Experts of a small language model.
Size: 8 layers, width 96.
Experts: 256 experts in each of 4 layers, a shared expert of 64 neurons.
Training: a variant of Adam for the experts, 642M tokens.
Below are experts of layer 3 (counted from 0) of a mixture-of-experts language model. Rows are named router (the router's row for the expert), up (a neuron's input weights, with its number) and show model dimensions 0-95. Each number is 500 + 50 x the weight over its row's rms, rounded and kept within 0 to 999. Numbers have three digits each.
After each expert's rows: "mostly gets" lists some tokens that are sent to it at least half of the time; "comes after" lists some tokens at least twice as common just before its tokens as in all text. This comes from a sample of Wikipedia text that the model never trained on. Tokens count by the router's weight.

# expert 160
router:501453500521562474405521488461437687535545450522491547457430577514508564570429466544570464486534419428460514511420522545534522538527443520528411489492477489437525519481471487470556480545455496487542508507515568506413389441561537565543479385516471418473439556473510527524528496448480464567
up0:513395377483595394446487475541543524555481479528595541501518530462454589570504562409589518610476439546550512509388478492520549562486490439529412472519529464458514504516464526551495479448509544535493513494411434481487542452570474528528463493475512384514513452474490452486566588529540472487
mostly gets: "hib", "clud", "amil", "thod", "cav", "gres"
comes after: "ex", "in", "Ex", "t", "p", "P"

# expert 202
router:507460560487469483484462445466495550468519520558543535481426539504417481523468467600505416533612438570532468568503496536508492495528470478476479595501510491494544500533496501392542547549430422457449509557461473498593437413590563449410407481485484572434489562459605528616485493460485455514
up0:492462486616467477628490433502411476558510510510537461504486550524474527472516530575473487496518531499468495340442427492523493400475529530551564506426607511458488511542557458515483551455473398470506493479511537473503474494506469474518565540370462476454452608456582589488469531516541452576
mostly gets: "Spouse", "DF ", "MF ", "FW ", "Producer", "GK "
comes after: "\n", "201", "- ", "200", "Cinemat", "202"

# expert 60
router:534511511423454526495583456490501613531588428462492528456483558548465505565425456581495408498546503485445597518548465562508505515466506575530539531516378446574510583541509529524525467564440437460582512499446581559496371479535546544469490423532477509463507534543565485558568455498464442493
up23:553426512511429473481513510487487495544525532477502451504418568510495492611389467531473539429486505497454555517463565469389396490411470467506518537538470444564508561528528476533488447476516468532424603545447519483489503546601502623570402564538527545480509526497511558452507515537389399490
mostly gets: "ewor", "chn", "ploy", "aph"
comes after: "G", "g", "am", "ap", "af", "ob"

# expert 200
router:492365554446449509513513452456517511493535475578489610473440486526397464568371526512479472474531478524440541498537449494541513491441514577501443533411480514529501448502536502513517466453491439457421548501433433545538401466605545521485478459516466481517539628560570468611535555453472494485
up0:570539418534497547445566505520551483496505485422443500469541507494549542473498550472528529503523550494482512524456558513535555518403528464558513460604524563423493481570460542461423512461533430441507437541485537555570516545660455483378589525482463550483411541384458540497453498441484426488
mostly gets: "again", "School", "farm", "itiz", "sport"
comes after: "\n", "\n\n", "\n  ", "\n    ", "may ", ")."

# expert 167
router:500535467506505538465582454471597537570559537436563546502436585422491570511415455542504532394468444456478589525524479515596505489460540505494590502509500473515483507462503425449548467462464420458453537508465519622517440408523551552564441432432483520474471449525564561595523480446520438473
up0:522516554509452489343536529535512468480596496582500542540509548467515507537524491577532504558556580494554510485507445496540590527462503477431506538485514493421451588523545471493619505477477530547406535514544550517397486465547596592424529538472543515572582526512520445499590420490448556534
mostly gets: "village ", "politician ", "island ", "scale ", "reme ", "champion "
comes after: "-", "g", "–", "op", "h", "ap"

# expert 152
router:615464508451514485503415484375467547599507383480518560458420476500444456536416541463509460455536535477586563482476475562483523502464481474529596524414472569496503555454478571499520471471472477489521466443493514416467455502579584507462424443537442512456513468525519485540621521492488438598
up0:495360550425479555461480515489516580524474497520457469392511484512508450519510486424511476494447493437421495419447582572525516388582532526462473531457542522490541506544510503600583370496565538494545588562436445463470501471444490485540498473435507471432458481492516480504413410437513561526
mostly gets: "Japanese", "non", "cont", "German", "ex", "French"
comes after: "| ", "; ", "(", "the ", "a ", "an "

# expert 129
router:568456517501568461495460448508452614578571487545573560515397525465385449568507518563458379577516455468505505524514504571466445511471493487559538506481539465537419469452466464516522536555486449513588444392504468438531399412524575477513467477420524523467499504457555500528589493454517466518
up0:557470496447587478519551340523464644515437577443466612521499397475492445468507534498525523570489529528554563560483463543493510528431529501522550533480458436526472536511425496501421524451522417463474481489471530555464439434507573505507539464459439506533550478475577598460507580556493538448
mostly gets: "Phylum", "DST", "zone", "UTC", "Density", "Height"
comes after: "- ", "\n", ": ", "UTC", "′", "• "

# expert 220
router:490569487501476468436493413449447499547585459488536556430441494477508504575381504477520489496555487535521620466410399542498444525446549517485554578453593528423535416529481555460525471474522471471533443496462493536498452490578565519524400434520508467543577537549495497538634525454464446515
up0:554504415488444541434517468487555492533534547511675535490482482570517513535393541581449444480466603527479519474565457470513505605478497471423542513480628588493450419522583479549479461523583515468444476484532563520457499521520518578431519464397457480521506494493493491433530531491491443555
mostly gets: "consider", "administr", "every", "episodes ", "Hard ", "thers"
comes after: " ", "0 ", "| ", "1 ", ") ", "— "

# expert 232
router:620510588458514446547428552467554556589587527518462630483430530442415512542475499464490443527480440520522491462555492507497551472461439462484552541470482488431572469524442508545601500550509432424493544437468537573461437529538564475530464456478433471454500556515609514575552461491546448451
up0:559423504544461486520482458549498499464464504581498468544464494554485519529496472475477495515566458572410491484500561567467459427491497498531471425556483488444498498554532435572544525423569526563491576420403576514526487492484548431498528484539417394483456538466499456620478482343419531402
mostly gets: "Nov ", "Dec ", "Act ", "Mar ", "Conservative ", "Votes "
comes after: "| ", ": ", "- ", "On ", "the ", "L"

# expert 29
router:552448444489461534429473450421554566596544439419523558410452492454463542510427479471513480559512448533556438516395522575539496526478527481494481573451568473512439458421563532518524465510524485507515495539474447490502374497526621541505465493455469465485558574558569447593594457489490547566
up8:533562455490572547570585497667439496522548545477429521546511540472483499484454416486409501529416553503522472477499411475573540512425527466530485572515486452491418487388509427497501547459492530553531599481445573500595500485520452491483536439573524532525496502537575591443532470551442492501
mostly gets: "U", "AU", "E", "Ad", "Gi"
comes after: "(", "| ", "the ", "\"", "- ", ": "

# expert 205
router:560516510483497504496532464451534474597598490542474543519462464491504570511462447476459454462479421408480392446458504554569513531477540488552520568429504478516481429441500481562530518548432469504545542547543480610549386510507597417472432461430468441422519581505539478585620451507525493498
up0:350471535471454472488483533599537509479583475556408541515499540437555408446503554434482497518461452540476514523555517537539531525558524581475532484531467424470362520437517476575551487504514503444572593519482486377576465511476506474528450461507481550443514525548569489471418489505402535456
mostly gets: "Conservative ", "Detroit ", "MPC ", "Labour ", "Royal ", "National "
comes after: "the ", "″", ": ", "of ", "World ", "and "